Weights of a small mixture-of-experts language model, trained from scratch on English Wikipedia: a variant of SOAP for the experts.
Below are experts of layer 4 (counted from 0) of a mixture-of-experts language model. Rows are named router (the router's row for the expert), up (a neuron's input weights, with its number) and show model dimensions 0-127. Each number is 50 + 15 x the weight over its row's rms, rounded and kept within 0 to 99.
Before each expert's rows: a language model's description of what the expert responds to. This comes from a sample of Wikipedia text that the model never trained on.

# expert 7
It responds to: Capital-letter codes
router:45 70 40 97 51 44 31 59 54 55 59 51 82 57 58 51 27 53 36 30 40 41 61 48 74 36 59 53 60 51 62 54 48 48 42 35 35 69 51 63 41 32 53 80 49 35 53 52 35 60 27 48 45 33 43 81 60 40 62 38 90 85 44 32 52 63 44 50 54 51 27 48 41 24 26 61 46 49 78 14 37 48 80 16 50 43 35 45 66 21 59 68 59 58 59 43 52 45 85 30 52 41 38 68 38 26 72 45 48 55 21 55 43 49 23 30 53 45 81 50 32 39 69 60 22 54 42 51
up0:29 50 36 50 43 69 30 45 36 25 65 53 60 39 51 36 41 51 40 71 73 80 76 89 45 64 59 41 72 60 31 51 58 66 39 48 41 49 73 70 35 53 77 26 50 42 60 45 83 19 65 32 68 58 43 49 43 46 63 43 54 51 42 45 43 65 34 46 44 63 65 41 55 62 42 52 87 37 82 53 49 27 61 33 53 50 38 51 74 71 51 18 59 51 43 58 35 44 62 44 39 47 62 45 38 21 56 53 53 26 34 41 68 42 66 41 58 61 26 36 30 63 37 49 46 32 37 53
up1:52 33 34 13 33 31 51 44 40 31 39 33 62 55 30 58 54 45 35 57 50 44 33 44 51 49 38 40 62 50 38 54 39 50 40 55 60 67 87 35 16 65 40 54 47 52 54 45 46 49 50 32 85 68 59 47 69 76 74 49 60 36 64 26 36 50 69 65 57 45 57 45 39 03 56 50 25 62 35 40 32 50 33 63 46 07 61 37 52 84 70 77 47 05 65 21 81 53 80 35 60 47 44 38 57 42 58 30 81 57 61 54 68 37 30 65 40 67 34 66 60 49 32 47 53 30 41 42
up2:65 62 29 80 48 41 52 54 46 61 41 52 56 61 17 68 34 66 51 95 42 43 53 44 60 37 34 54 41 48 14 64 26 57 50 75 38 55 32 16 69 69 55 62 52 72 42 60 52 48 61 62 49 43 37 70 63 71 69 51 41 77 47 29 52 51 60 40 32 47 77 43 40 49 55 51 54 38 62 51 51 42 43 76 66 17 44 47 59 42 50 65 48 52 52 42 47 43 37 31 27 54 28 48 38 68 27 43 66 43 75 22 57 47 60 34 33 49 53 52 37 78 27 65 42 42 69 61

# expert 3
It responds to: Verbs after subjects
router:63 60 63 70 47 41 30 52 46 50 39 25 66 59 45 49 49 69 18 34 63 46 31 45 35 54 32 54 62 66 55 41 41 41 78 45 61 74 33 48 51 25 56 71 52 48 59 48 43 63 38 34 23 77 60 58 52 46 68 19 78 62 48 42 57 70 50 73 60 50 34 60 49 43 59 61 39 54 49 40 54 71 55 29 49 57 55 47 47 04 60 51 51 47 63 46 66 99 65 70 51 34 13 44 37 49 54 37 52 65 52 53 52 58 43 12 48 55 74 59 43 43 42 46 32 51 43 38
up0:50 42 55 23 79 63 28 51 51 68 29 69 22 58 21 26 34 21 29 44 53 39 49 36 23 60 59 69 36 58 55 39 42 61 57 51 44 12 41 62 61 51 42 75 68 56 44 77 28 44 58 29 64 51 65 55 35 41 34 41 56 55 62 34 38 85 57 56 54 51 52 51 37 47 26 73 42 45 30 34 69 43 48 55 31 65 59 68 36 41 37 36 39 41 55 55 58 61 39 19 89 31 54 68 31 44 48 36 68 59 36 59 41 34 47 51 47 50 52 57 41 42 69 55 66 61 44 94
up1:66 43 78 56 49 72 73 42 41 57 38 51 62 32 50 42 42 53 42 72 55 67 40 37 59 41 30 42 55 47 53 53 33 45 60 50 60 57 50 51 50 71 34 48 64 57 43 43 13 31 77 43 31 65 61 66 42 51 61 76 75 69 53 35 49 45 59 51 73 53 48 48 43 49 64 70 45 50 73 47 45 22 30 51 44 33 73 62 60 68 32 49 72 50 35 12 37 56 50 69 55 25 66 50 53 64 50 58 47 31 49 36 37 59 22 46 23 21 61 42 78 37 25 47 42 31 91 38
up2:52 48 65 53 60 59 18 44 15 52 39 65 25 51 19 53 30 63 29 54 19 41 89 57 42 56 38 41 35 65 59 53 68 82 55 40 60 55 25 53 50 47 55 24 66 58 50 65 43 39 52 89 58 47 60 64 67 15 63 63 43 80 51 41 67 55 41 39 29 65 48 36 76 52 42 51 63 41 37 57 54 63 87 49 40 62 61 56 43 42 54 49 61 34 37 46 75 49 56 55 49 70 43 35 34 49 52 46 52 62 42 41 32 50 35 55 50 47 31 46 66 51 54 64 59 69 57 31

# expert 14
It responds to: Prepositions
router:73 66 43 45 50 50 21 39 41 52 72 64 36 40 66 57 64 51 53 75 63 58 45 56 50 35 09 48 58 62 24 33 63 42 61 48 38 59 55 43 32 54 55 55 05 48 47 57 57 64 31 59 50 40 64 51 57 16 72 34 38 61 50 42 45 71 43 40 58 39 42 31 62 50 29 45 52 60 54 62 38 78 45 62 60 63 52 43 52 47 59 38 45 56 55 36 88 92 58 59 46 58 49 43 54 47 78 28 45 51 26 34 64 22 46 43 23 61 48 56 57 58 36 46 49 54 45 58
up0:27 47 46 62 39 53 66 37 67 14 67 38 23 54 47 62 46 45 50 83 61 67 52 58 49 37 61 68 78 53 37 50 34 37 40 47 11 47 51 35 46 61 33 57 52 35 42 73 53 49 41 57 48 53 59 47 53 31 49 54 30 48 15 33 50 17 04 59 71 39 42 48 45 62 44 59 47 41 29 61 53 69 36 51 05 43 11 72 50 40 23 40 54 51 28 69 57 53 78 60 51 45 25 27 53 44 69 52 45 41 34 61 48 74 55 37 48 24 47 54 46 58 65 61 53 46 81 58
up1:52 54 50 44 61 99 55 57 58 39 42 45 22 52 39 45 64 53 60 56 63 54 35 35 40 36 33 41 32 61 26 22 58 32 74 54 54 36 00 45 65 60 74 25 44 46 32 47 46 34 56 54 37 33 58 34 41 45 49 44 85 50 65 54 34 58 60 56 48 55 58 48 27 63 54 57 51 48 48 35 50 62 55 40 40 31 50 37 11 73 54 43 78 39 57 46 42 58 57 73 48 37 56 62 69 31 52 16 50 43 48 15 22 47 64 55 50 59 43 63 41 32 51 54 46 57 69 63
up2:37 56 59 57 69 54 34 61 76 47 53 54 65 75 56 66 44 49 47 77 17 57 43 54 52 58 37 32 33 52 27 28 46 65 55 68 39 31 49 24 35 38 50 43 30 58 71 43 73 63 32 24 38 73 58 44 33 70 52 53 52 45 38 31 42 37 48 62 73 51 50 48 68 35 45 44 66 35 58 53 62 37 50 50 59 50 32 40 46 54 58 27 66 43 20 71 52 71 72 28 41 29 35 35 53 67 51 39 53 45 14 69 56 46 48 59 39 41 48 22 48 86 70 49 39 83 57 54

# expert 2
It responds to: Structural punctuation, headings
router:37 79 39 83 60 27 59 45 64 56 33 32 47 48 59 54 51 55 77 41 59 33 39 55 70 72 58 49 60 38 49 44 54 64 36 70 70 30 63 53 55 45 57 28 28 38 39 34 56 41 34 53 69 40 27 49 84 35 55 44 54 71 65 52 48 55 54 23 63 62 68 61 42 34 47 45 50 54 60 35 52 24 37 82 39 47 64 37 71 62 65 34 31 23 42 51 61 33 40 23 53 53 63 29 45 48 19 14 34 66 59 40 51 57 59 61 72 62 30 52 68 25 32 57 54 45 56 61
up0:38 68 45 53 57 59 49 38 56 27 37 45 58 67 69 64 45 41 36 39 63 58 32 73 64 66 49 43 43 56 51 53 75 36 43 19 52 13 38 58 48 28 26 60 71 84 45 58 61 46 82 37 48 63 79 46 44 76 55 35 53 52 44 50 24 32 53 60 34 44 57 69 70 37 44 67 53 45 43 43 25 60 47 46 48 53 59 42 53 50 33 59 64 37 48 29 66 50 56 56 70 52 72 65 62 44 45 43 65 52 54 58 44 74 30 61 56 15 47 36 41 46 34 69 59 47 56 51
up1:57 52 50 41 65 59 51 48 67 82 50 49 77 78 76 47 58 38 38 41 57 69 50 31 20 54 45 65 66 26 12 31 41 48 62 37 52 29 40 67 61 43 45 71 86 64 50 54 73 72 26 48 70 17 62 63 61 78 37 66 60 58 74 42 63 37 28 52 78 49 36 44 73 36 51 60 36 58 54 33 45 47 60 41 71 41 32 42 55 46 67 15 67 37 46 47 67 52 52 36 53 59 63 24 68 46 60 52 49 55 53 18 45 48 41 42 45 56 36 57 52 46 34 68 43 59 34 52
up2:61 70 50 51 47 43 58 54 58 34 63 52 32 64 51 32 56 38 88 54 74 57 36 52 59 73 34 61 51 55 54 38 43 51 66 49 56 59 70 74 29 42 27 34 59 57 55 71 78 37 53 87 26 49 49 77 59 60 49 50 32 33 47 38 53 46 66 48 63 32 46 54 59 37 55 58 56 61 51 39 49 47 63 31 26 72 39 38 56 84 22 50 64 42 21 30 42 30 67 61 63 41 41 71 73 32 53 47 52 42 18 48 31 11 55 57 53 57 53 62 52 52 59 40 39 52 88 53

# expert 11
It responds to: Mid-word pieces
router:54 36 50 41 36 34 59 72 97 65 50 54 55 53 45 55 69 21 56 60 37 57 56 39 26 55 51 69 25 19 43 47 48 44 67 50 71 47 31 44 78 70 40 33 56 48 71 71 61 58 69 51 54 54 68 27 32 75 33 72 28 49 45 74 69 55 69 65 59 23 72 58 26 42 65 65 92 56 45 39 58 68 65 53 23 27 40 54 56 45 33 57 59 57 33 27 43 33 33 39 52 38 67 53 62 53 65 58 53 54 51 41 29 61 54 78 53 43 52 35 47 49 70 46 50 53 67 54
up0:55 58 67 54 50 44 42 75 58 80 56 52 61 46 65 49 50 72 62 27 53 70 52 36 62 59 51 27 33 44 58 55 38 56 44 54 50 52 45 61 38 24 40 50 39 63 30 53 39 32 40 48 46 53 43 44 54 13 66 48 32 74 47 61 42 77 46 55 52 19 57 46 24 46 48 37 59 54 39 55 67 64 51 43 55 51 41 78 25 58 37 59 00 44 47 60 32 07 50 54 47 41 79 36 62 52 26 46 56 73 49 74 40 38 61 36 58 22 62 61 29 50 67 69 72 39 66 56
up1:46 51 42 56 67 60 25 86 71 37 54 59 39 56 60 36 14 66 59 65 70 61 80 49 59 83 66 53 72 32 45 43 51 68 52 44 35 49 63 58 41 51 75 62 59 60 47 59 39 70 56 36 90 41 41 51 60 65 51 45 70 50 71 66 32 45 42 72 69 53 58 56 62 63 42 61 39 60 64 35 45 71 42 37 61 17 63 22 68 49 75 44 49 31 50 59 41 32 61 32 71 57 27 27 43 56 42 46 45 43 34 25 52 55 45 42 23 45 90 48 42 42 64 57 43 32 60 50
up2:28 70 55 61 38 42 70 49 37 56 43 55 35 61 69 67 85 20 41 32 77 60 50 52 36 55 53 45 54 62 40 49 52 58 33 64 71 47 50 45 57 44 44 42 55 63 65 58 56 46 49 34 25 47 72 45 64 21 55 54 54 55 43 43 59 56 80 26 45 34 66 65 22 48 39 56 79 74 53 46 42 10 56 75 34 59 58 40 45 70 48 58 43 47 69 53 42 35 70 59 36 44 58 19 54 83 43 63 49 12 64 42 63 32 21 56 42 71 32 40 65 78 76 67 35 62 83 26

# expert 15
It responds to: Lowercase word onsets
router:60 18 41 58 42 54 63 54 23 00 47 60 40 31 50 44 47 66 68 52 71 59 43 42 56 41 59 43 47 58 12 39 39 62 48 44 49 29 61 62 43 46 54 37 45 52 58 53 41 32 49 72 39 40 60 50 40 83 36 80 59 51 46 50 57 58 67 29 65 59 40 37 49 53 53 44 44 43 46 75 60 68 54 30 28 61 49 44 41 71 48 54 47 55 59 44 35 56 38 54 53 65 37 50 62 75 56 66 52 48 36 58 22 58 63 53 55 52 56 42 67 57 96 44 66 35 71 40
up0:77 68 51 78 46 35 12 41 41 38 36 44 33 45 39 56 46 83 46 66 62 43 39 59 30 34 64 59 51 65 57 61 64 31 71 31 47 93 60 53 65 37 42 50 45 69 21 57 26 45 35 56 64 57 41 40 65 58 27 46 42 66 52 34 61 51 28 67 26 58 46 35 48 49 61 43 56 63 38 58 55 18 18 55 37 57 36 48 50 38 39 69 63 66 37 25 29 51 74 48 81 40 61 52 37 33 36 49 88 63 45 40 38 56 52 69 22 41 51 75 26 79 82 58 51 61 58 44
up1:66 63 31 49 78 66 74 59 38 19 32 46 49 23 50 32 43 66 55 53 24 56 70 38 40 28 44 48 36 53 62 33 43 50 53 57 53 59 67 66 36 33 41 72 31 40 57 54 53 15 52 77 15 42 43 53 27 60 33 54 34 46 73 67 34 55 61 53 72 46 65 47 65 81 35 86 47 53 65 24 45 33 55 54 52 63 40 45 51 47 71 41 65 20 44 39 38 48 33 59 40 54 41 47 19 86 47 41 48 33 48 54 52 58 59 21 37 40 62 20 60 45 16 67 70 58 56 78
up2:62 49 37 45 46 75 25 72 24 46 00 55 60 58 50 31 61 52 39 44 78 58 54 68 29 66 62 49 26 53 42 60 53 49 11 26 78 43 56 62 56 44 50 53 62 56 59 54 82 50 42 43 50 41 23 40 19 63 49 40 60 41 45 64 43 39 54 57 47 40 48 74 58 45 41 91 60 55 64 33 22 59 50 69 44 52 62 42 48 25 19 61 52 39 82 57 74 68 50 57 61 69 20 66 61 74 48 40 52 45 45 53 37 40 45 46 68 51 35 33 51 72 62 82 50 29 69 45

# expert 4
It responds to: Word-final inflections, names
router:64 71 66 71 48 36 22 52 48 49 56 34 78 47 41 47 47 70 24 37 62 51 35 50 45 68 39 62 60 43 50 49 37 39 71 62 67 63 37 75 50 14 54 65 53 56 55 50 53 66 19 21 28 92 59 66 55 56 70 26 82 53 48 37 62 73 51 54 58 45 33 55 77 46 52 53 45 52 53 40 58 70 53 29 45 53 52 45 39 16 58 52 59 51 60 44 76 80 55 85 55 33 20 50 41 46 30 40 48 73 37 54 43 52 38 14 54 57 72 65 24 40 54 47 34 35 44 37
up0:40 31 54 38 28 60 33 49 48 37 45 80 83 65 26 51 47 50 21 86 50 80 49 40 60 53 35 47 68 43 58 40 59 51 61 56 50 38 28 56 60 40 51 35 57 43 19 19 83 42 51 45 63 37 55 35 47 50 63 59 69 25 45 37 48 65 39 56 19 61 59 41 31 60 29 53 62 43 71 76 42 46 59 53 59 46 59 61 47 26 40 31 64 20 48 81 71 59 61 42 62 60 61 34 64 37 59 80 28 52 44 40 41 63 28 57 45 52 41 35 30 44 49 28 30 55 79 49
up1:25 58 40 50 31 43 14 41 64 42 53 34 38 54 50 81 51 39 48 49 44 39 43 51 68 40 39 38 34 51 54 37 43 52 47 40 57 35 12 37 68 42 30 80 68 69 71 44 53 46 41 31 47 45 57 49 44 48 59 59 63 51 52 56 57 54 51 56 41 20 92 56 42 57 38 55 59 84 63 68 48 59 23 55 68 59 23 50 83 48 70 38 64 64 43 56 31 29 47 35 43 47 52 78 53 36 61 44 49 55 55 28 58 43 58 49 54 44 56 64 46 72 69 37 50 49 57 68
up2:55 35 52 54 64 42 39 77 40 31 26 42 63 46 44 46 35 32 51 70 48 79 66 65 65 54 55 27 46 24 44 65 54 14 68 44 52 62 57 50 52 28 45 39 63 34 55 65 78 43 46 30 67 54 41 49 60 63 58 78 35 66 37 70 16 41 30 54 65 53 35 35 42 41 66 50 60 50 70 58 52 55 42 51 47 70 50 64 53 44 35 58 45 18 59 48 49 12 41 54 36 35 60 40 64 35 63 62 60 32 34 38 44 52 51 57 72 38 56 20 37 75 41 60 47 29 26 48

# expert 10
It responds to: Word-initial prefixes
router:66 53 59 65 65 34 41 56 43 47 38 51 81 67 49 58 57 77 49 63 50 52 41 48 80 69 53 60 57 50 71 35 47 46 54 59 59 58 68 74 71 52 51 82 45 64 62 35 36 18 38 33 64 36 36 38 43 36 24 68 53 32 61 40 27 25 44 56 59 60 25 78 29 44 58 70 39 53 46 58 34 42 37 46 63 51 66 54 30 61 42 55 30 53 45 41 50 49 62 64 47 60 33 87 47 53 52 24 55 23 27 52 61 55 60 31 59 52 51 56 44 51 52 36 36 43 38 53
up0:56 50 93 31 55 53 42 89 79 71 65 44 61 42 35 57 39 28 80 75 61 48 23 54 67 61 63 58 39 44 37 64 44 55 36 66 45 49 63 42 55 51 55 60 59 42 35 56 54 56 53 37 65 58 35 60 43 39 50 43 45 59 47 32 46 65 44 45 36 54 58 56 62 56 41 35 34 58 87 45 06 46 58 52 70 61 81 40 53 53 50 37 42 41 52 41 51 56 54 37 32 62 48 62 74 52 55 45 61 19 50 52 68 32 25 73 47 41 58 27 57 34 62 72 60 53 68 82
up1:69 43 54 38 30 21 39 41 36 63 58 50 47 34 26 81 47 33 76 54 31 30 42 49 49 39 46 20 65 31 60 51 55 57 87 50 69 58 99 48 57 51 38 52 28 51 38 40 46 52 48 49 43 48 58 48 86 37 48 47 69 48 51 64 61 38 71 56 18 36 37 47 69 35 33 36 63 66 12 39 48 02 46 41 65 47 44 58 49 58 38 44 56 43 31 47 56 37 36 80 41 72 59 70 71 61 70 56 45 29 28 42 61 56 37 59 83 29 56 64 53 56 43 32 59 66 41 47
up2:55 70 71 42 49 82 37 41 52 48 53 67 55 59 79 54 47 52 54 47 21 51 80 49 42 48 39 43 84 62 24 39 51 45 45 49 54 52 49 54 42 72 44 60 44 51 35 69 61 27 17 70 62 55 49 52 45 31 58 54 25 24 59 71 41 68 66 56 44 45 57 66 53 55 38 58 31 45 44 83 46 46 49 21 28 47 58 46 35 75 71 43 40 36 49 46 51 09 82 63 44 54 69 29 32 72 36 35 47 47 60 48 60 32 43 50 67 47 35 28 55 55 50 61 35 72 50 49

# expert 5
It responds to: Articles and table cells
router:67 65 59 80 47 41 31 55 41 53 44 21 61 62 47 52 50 69 19 35 58 52 31 45 37 60 31 55 56 65 51 44 49 43 76 50 65 69 47 55 54 24 56 71 50 48 49 44 51 64 31 31 24 71 51 59 59 51 66 21 81 66 49 44 60 61 37 73 63 49 26 58 51 43 56 63 41 55 47 43 63 71 57 19 51 58 54 50 32 00 60 51 58 47 59 45 69 99 66 74 50 38 12 43 38 55 56 37 50 67 51 53 45 50 48 14 47 59 76 57 44 46 46 46 31 50 44 40
up0:42 53 30 55 58 41 47 00 64 53 10 40 43 47 54 88 79 50 37 63 61 31 48 29 56 52 45 31 50 53 38 71 43 51 32 59 10 63 45 57 37 43 56 75 44 51 49 54 42 38 56 66 85 54 74 28 63 38 51 64 42 39 54 39 58 61 47 59 45 45 44 60 55 54 44 51 61 76 55 53 71 53 33 41 53 48 68 31 62 43 26 46 65 39 65 58 69 43 64 71 44 53 61 62 61 49 44 51 59 51 60 52 74 51 34 34 45 39 25 65 59 32 64 57 94 67 20 46
up1:34 56 48 43 67 60 40 67 47 47 44 62 61 40 52 64 40 48 65 61 54 42 26 70 54 55 51 35 54 50 53 38 52 74 65 40 52 32 49 69 54 43 66 58 42 65 40 49 68 54 55 49 82 30 15 50 47 27 36 62 54 52 71 78 37 50 31 52 52 00 76 62 58 50 45 90 49 65 29 52 43 48 51 45 56 77 41 69 67 46 27 28 55 43 56 55 45 38 37 65 31 34 28 70 75 64 47 68 63 43 33 65 58 45 45 58 58 34 38 41 56 38 61 58 36 59 62 55
up2:68 28 68 75 59 63 60 45 57 33 45 55 61 64 49 66 31 36 53 57 28 50 45 32 39 43 39 29 26 53 58 68 55 49 33 39 77 41 73 37 26 44 80 47 62 60 27 72 89 47 67 48 56 34 73 28 54 61 88 36 42 52 48 45 59 95 27 68 37 23 53 85 56 50 52 45 37 45 65 11 45 61 62 58 55 34 30 29 51 59 36 19 69 37 48 61 61 39 65 22 45 50 51 25 19 49 63 36 74 56 53 28 47 36 50 80 49 47 66 51 45 63 49 67 60 55 28 31

# expert 13
It responds to: Adjective endings, ordinals
router:33 39 63 31 49 47 44 46 49 50 56 55 51 43 24 54 44 06 45 72 66 54 69 59 44 24 67 45 26 47 68 77 70 58 16 56 26 64 72 28 55 69 46 60 19 29 58 40 61 52 28 70 92 50 62 30 36 29 53 45 43 36 53 37 38 49 36 36 12 66 55 21 54 52 51 78 50 46 54 65 57 32 48 63 42 44 40 68 66 19 59 51 68 50 23 99 62 56 54 52 28 43 36 47 60 52 26 46 51 37 61 61 68 27 53 73 50 47 43 62 32 57 50 59 66 65 49 55
up0:34 36 15 52 56 29 56 59 43 44 50 51 49 33 68 34 50 53 84 39 70 30 50 28 49 68 52 61 71 55 53 52 56 48 46 34 41 32 52 52 55 50 34 47 58 68 70 37 68 39 58 57 83 49 40 70 39 39 42 46 25 49 44 64 34 45 49 45 38 71 14 51 41 60 60 44 37 34 53 08 57 56 82 42 68 61 52 43 45 48 50 51 55 56 32 22 49 59 21 37 44 29 24 65 48 33 24 48 75 54 71 56 49 23 50 53 41 32 49 58 53 72 57 62 49 41 42 50
up1:50 69 63 48 47 31 34 44 51 40 42 94 56 48 41 75 23 72 57 37 58 48 35 68 57 62 37 40 52 56 40 54 50 54 42 31 67 64 59 67 29 43 44 52 46 63 59 42 60 65 70 26 56 46 45 51 26 30 54 31 59 48 27 44 45 77 42 35 61 54 67 10 55 75 52 69 46 50 33 44 64 59 41 43 58 44 33 45 49 56 43 42 59 47 13 43 81 62 43 37 69 84 70 19 57 40 32 18 36 49 52 73 38 45 45 51 66 55 51 91 56 50 67 35 58 22 55 46
up2:41 53 54 43 63 45 44 49 79 53 28 41 70 52 41 47 39 38 42 40 74 60 40 68 40 19 51 53 54 74 60 40 48 48 45 42 38 69 56 59 55 40 17 51 40 35 58 46 33 47 38 42 18 36 43 62 63 27 53 39 61 64 78 23 83 25 68 42 53 47 58 33 41 43 22 34 69 46 50 52 59 59 38 26 51 60 49 52 57 20 49 50 50 21 43 45 75 50 72 45 23 48 61 54 55 72 55 65 50 43 66 73 70 54 45 56 30 54 59 61 54 60 75 66 78 48 61 47

# expert 6
It responds to: Mid-word consonant syllables
router:39 09 50 49 13 63 62 88 49 49 40 27 42 66 68 50 39 32 64 72 59 44 37 66 46 58 53 60 57 63 67 35 52 51 74 51 48 74 26 31 53 28 43 40 61 33 45 57 45 63 79 38 56 51 63 68 47 70 51 72 36 32 41 67 63 54 51 38 52 51 61 66 79 59 53 28 53 30 39 44 20 46 67 55 53 43 44 60 54 48 40 53 25 54 49 24 48 52 55 55 52 63 73 68 47 50 58 58 51 41 62 49 91 56 66 62 41 63 40 27 38 56 41 67 78 68 67 43
up0:32 23 34 58 55 61 56 61 46 44 80 37 57 77 39 36 23 56 56 60 42 48 76 45 61 47 67 62 41 45 45 66 43 55 55 55 44 43 62 33 71 03 59 63 42 74 49 51 58 33 59 23 70 23 53 57 57 81 60 44 58 49 49 30 55 33 72 86 26 36 75 55 60 51 51 53 37 13 54 31 64 54 24 49 38 53 64 44 30 55 75 59 70 49 23 67 21 50 41 47 51 51 63 56 44 59 30 51 45 63 16 55 56 98 49 50 28 16 61 63 42 35 29 46 22 66 69 39
up1:36 50 67 36 51 42 50 33 52 43 28 63 49 38 39 31 75 09 64 22 66 43 51 43 48 45 38 46 28 39 61 53 52 57 76 25 57 60 68 59 44 45 37 33 52 53 34 59 65 46 64 42 65 55 42 67 62 16 68 59 35 48 24 99 54 43 34 67 62 51 55 66 52 55 41 48 59 53 60 61 33 56 60 35 43 57 47 67 35 45 61 52 59 45 64 46 61 27 69 57 38 41 43 61 64 22 46 46 77 51 60 49 38 50 41 53 34 27 27 45 36 35 76 37 47 59 62 78
up2:23 53 48 43 42 74 49 52 59 48 58 55 32 65 51 39 42 43 34 51 51 57 32 31 66 28 34 51 50 52 53 27 34 37 73 54 38 63 42 50 87 58 50 58 47 59 55 49 36 49 45 37 80 54 52 55 61 28 68 44 39 67 46 76 77 38 47 11 42 51 21 63 46 37 50 69 51 92 73 25 59 51 40 61 52 54 65 66 54 22 63 44 58 47 73 66 44 58 49 42 59 58 46 71 62 44 73 46 28 36 67 49 51 57 35 30 45 58 49 84 65 51 80 69 53 84 53 62

# expert 1
It responds to: L/J word starts
router:51 60 45 69 61 69 47 52 57 62 50 44 30 39 60 43 58 70 63 23 49 38 34 31 12 52 43 57 71 70 48 86 43 51 68 32 61 42 61 54 93 60 35 77 55 51 45 42 58 57 74 36 54 57 25 42 23 58 46 53 52 58 42 37 53 28 40 63 16 49 60 66 58 29 71 29 48 57 39 78 66 60 51 33 55 40 95 41 48 55 40 44 43 54 59 53 66 89 52 49 52 59 65 38 47 61 67 50 46 51 61 43 26 00 46 39 57 30 58 32 45 35 67 47 62 42 45 52
up0:33 63 56 55 64 49 57 50 42 65 32 45 33 35 63 41 45 54 52 48 66 62 24 32 64 66 62 39 71 45 43 55 55 36 42 36 52 62 20 67 61 31 76 35 40 69 71 41 66 60 73 28 68 47 47 56 50 43 62 34 60 42 44 36 61 61 51 58 49 48 36 54 34 35 35 65 63 52 54 72 16 49 45 56 64 56 22 58 55 59 64 43 63 46 99 54 73 46 48 55 47 58 39 74 40 69 37 42 55 65 55 31 56 33 16 32 31 54 38 57 55 61 59 42 61 60 33 65
up1:43 53 63 59 45 51 25 72 44 65 59 61 25 36 09 32 59 56 51 58 60 47 63 60 55 28 65 61 54 39 53 22 55 74 79 22 67 52 59 45 46 72 40 37 48 45 47 39 56 49 21 39 54 51 13 51 46 56 66 51 41 69 61 63 18 66 54 29 44 63 38 62 48 57 42 45 89 37 48 44 42 55 57 36 31 53 52 50 51 41 71 40 37 33 23 47 39 57 54 50 61 68 48 27 64 44 58 48 61 58 38 55 43 01 56 51 60 61 67 22 69 16 77 52 58 33 21 68
up2:58 38 49 58 57 58 75 33 43 61 80 34 21 31 37 26 35 35 31 40 32 31 61 40 46 47 65 57 56 44 48 58 33 43 74 51 74 63 55 61 39 51 71 66 37 49 09 62 51 56 36 42 71 54 40 55 50 58 54 35 52 17 51 23 30 37 25 36 33 53 51 00 44 47 40 41 63 42 68 64 54 72 42 49 63 47 58 53 66 65 41 42 38 63 52 42 43 62 29 59 60 49 52 28 37 57 64 49 70 42 31 19 56 44 66 81 45 53 53 44 45 56 59 77 66 43 68 34

# expert 8
It responds to: Digits in numbers
router:44 39 42 62 35 57 42 48 49 51 63 70 44 71 53 53 64 64 44 71 37 36 75 44 70 24 50 47 57 46 54 52 54 44 33 27 27 32 28 50 47 61 52 41 56 23 46 47 63 31 41 25 40 39 33 54 56 43 58 51 44 49 53 53 29 44 16 50 73 43 41 76 53 54 66 50 58 41 46 35 63 41 55 79 65 71 35 61 46 68 64 58 73 30 46 34 50 39 40 51 46 49 53 66 39 56 32 53 53 10 49 40 61 48 41 56 35 51 03 43 10 64 45 51 27 41 40 59
up0:30 57 43 49 81 54 29 25 18 69 26 33 42 59 63 45 33 47 42 67 28 23 40 44 58 59 53 65 64 41 18 65 50 56 45 50 57 42 57 77 99 44 41 62 42 54 64 70 41 35 85 46 49 49 62 53 55 28 64 43 49 14 73 74 48 49 59 64 62 44 57 57 69 55 65 57 70 47 66 47 49 34 50 30 43 39 18 51 30 59 62 71 58 63 29 49 67 51 57 18 46 58 70 35 53 84 48 51 58 51 44 47 34 57 57 72 66 22 69 45 59 58 53 56 53 74 60 49
up1:56 27 43 03 54 49 46 45 96 55 37 34 56 49 67 37 52 63 63 69 86 74 48 63 47 78 30 26 55 23 59 68 40 78 48 48 34 55 54 45 90 61 68 70 53 51 43 54 43 71 25 67 56 35 44 51 63 39 26 15 25 63 51 83 62 51 43 14 44 62 60 55 68 52 33 69 47 25 43 41 31 25 44 51 32 31 55 44 69 47 38 39 57 52 47 60 49 45 50 77 36 51 41 48 60 33 60 53 47 37 27 43 47 64 46 62 61 22 66 58 43 64 59 59 29 28 46 46
up2:76 54 67 58 48 47 29 36 48 35 52 36 35 78 31 77 54 49 63 58 59 56 48 47 36 54 55 58 59 56 30 61 38 25 56 55 46 22 24 39 46 57 27 59 49 39 43 60 60 40 31 55 58 51 53 81 66 56 58 42 41 56 20 66 57 48 46 82 74 54 67 45 56 39 49 38 41 54 39 39 53 42 70 31 42 57 68 62 51 57 40 50 56 55 49 69 37 55 53 42 85 59 62 80 25 52 42 85 61 20 72 39 38 48 29 43 62 65 44 30 21 51 61 51 58 58 51 47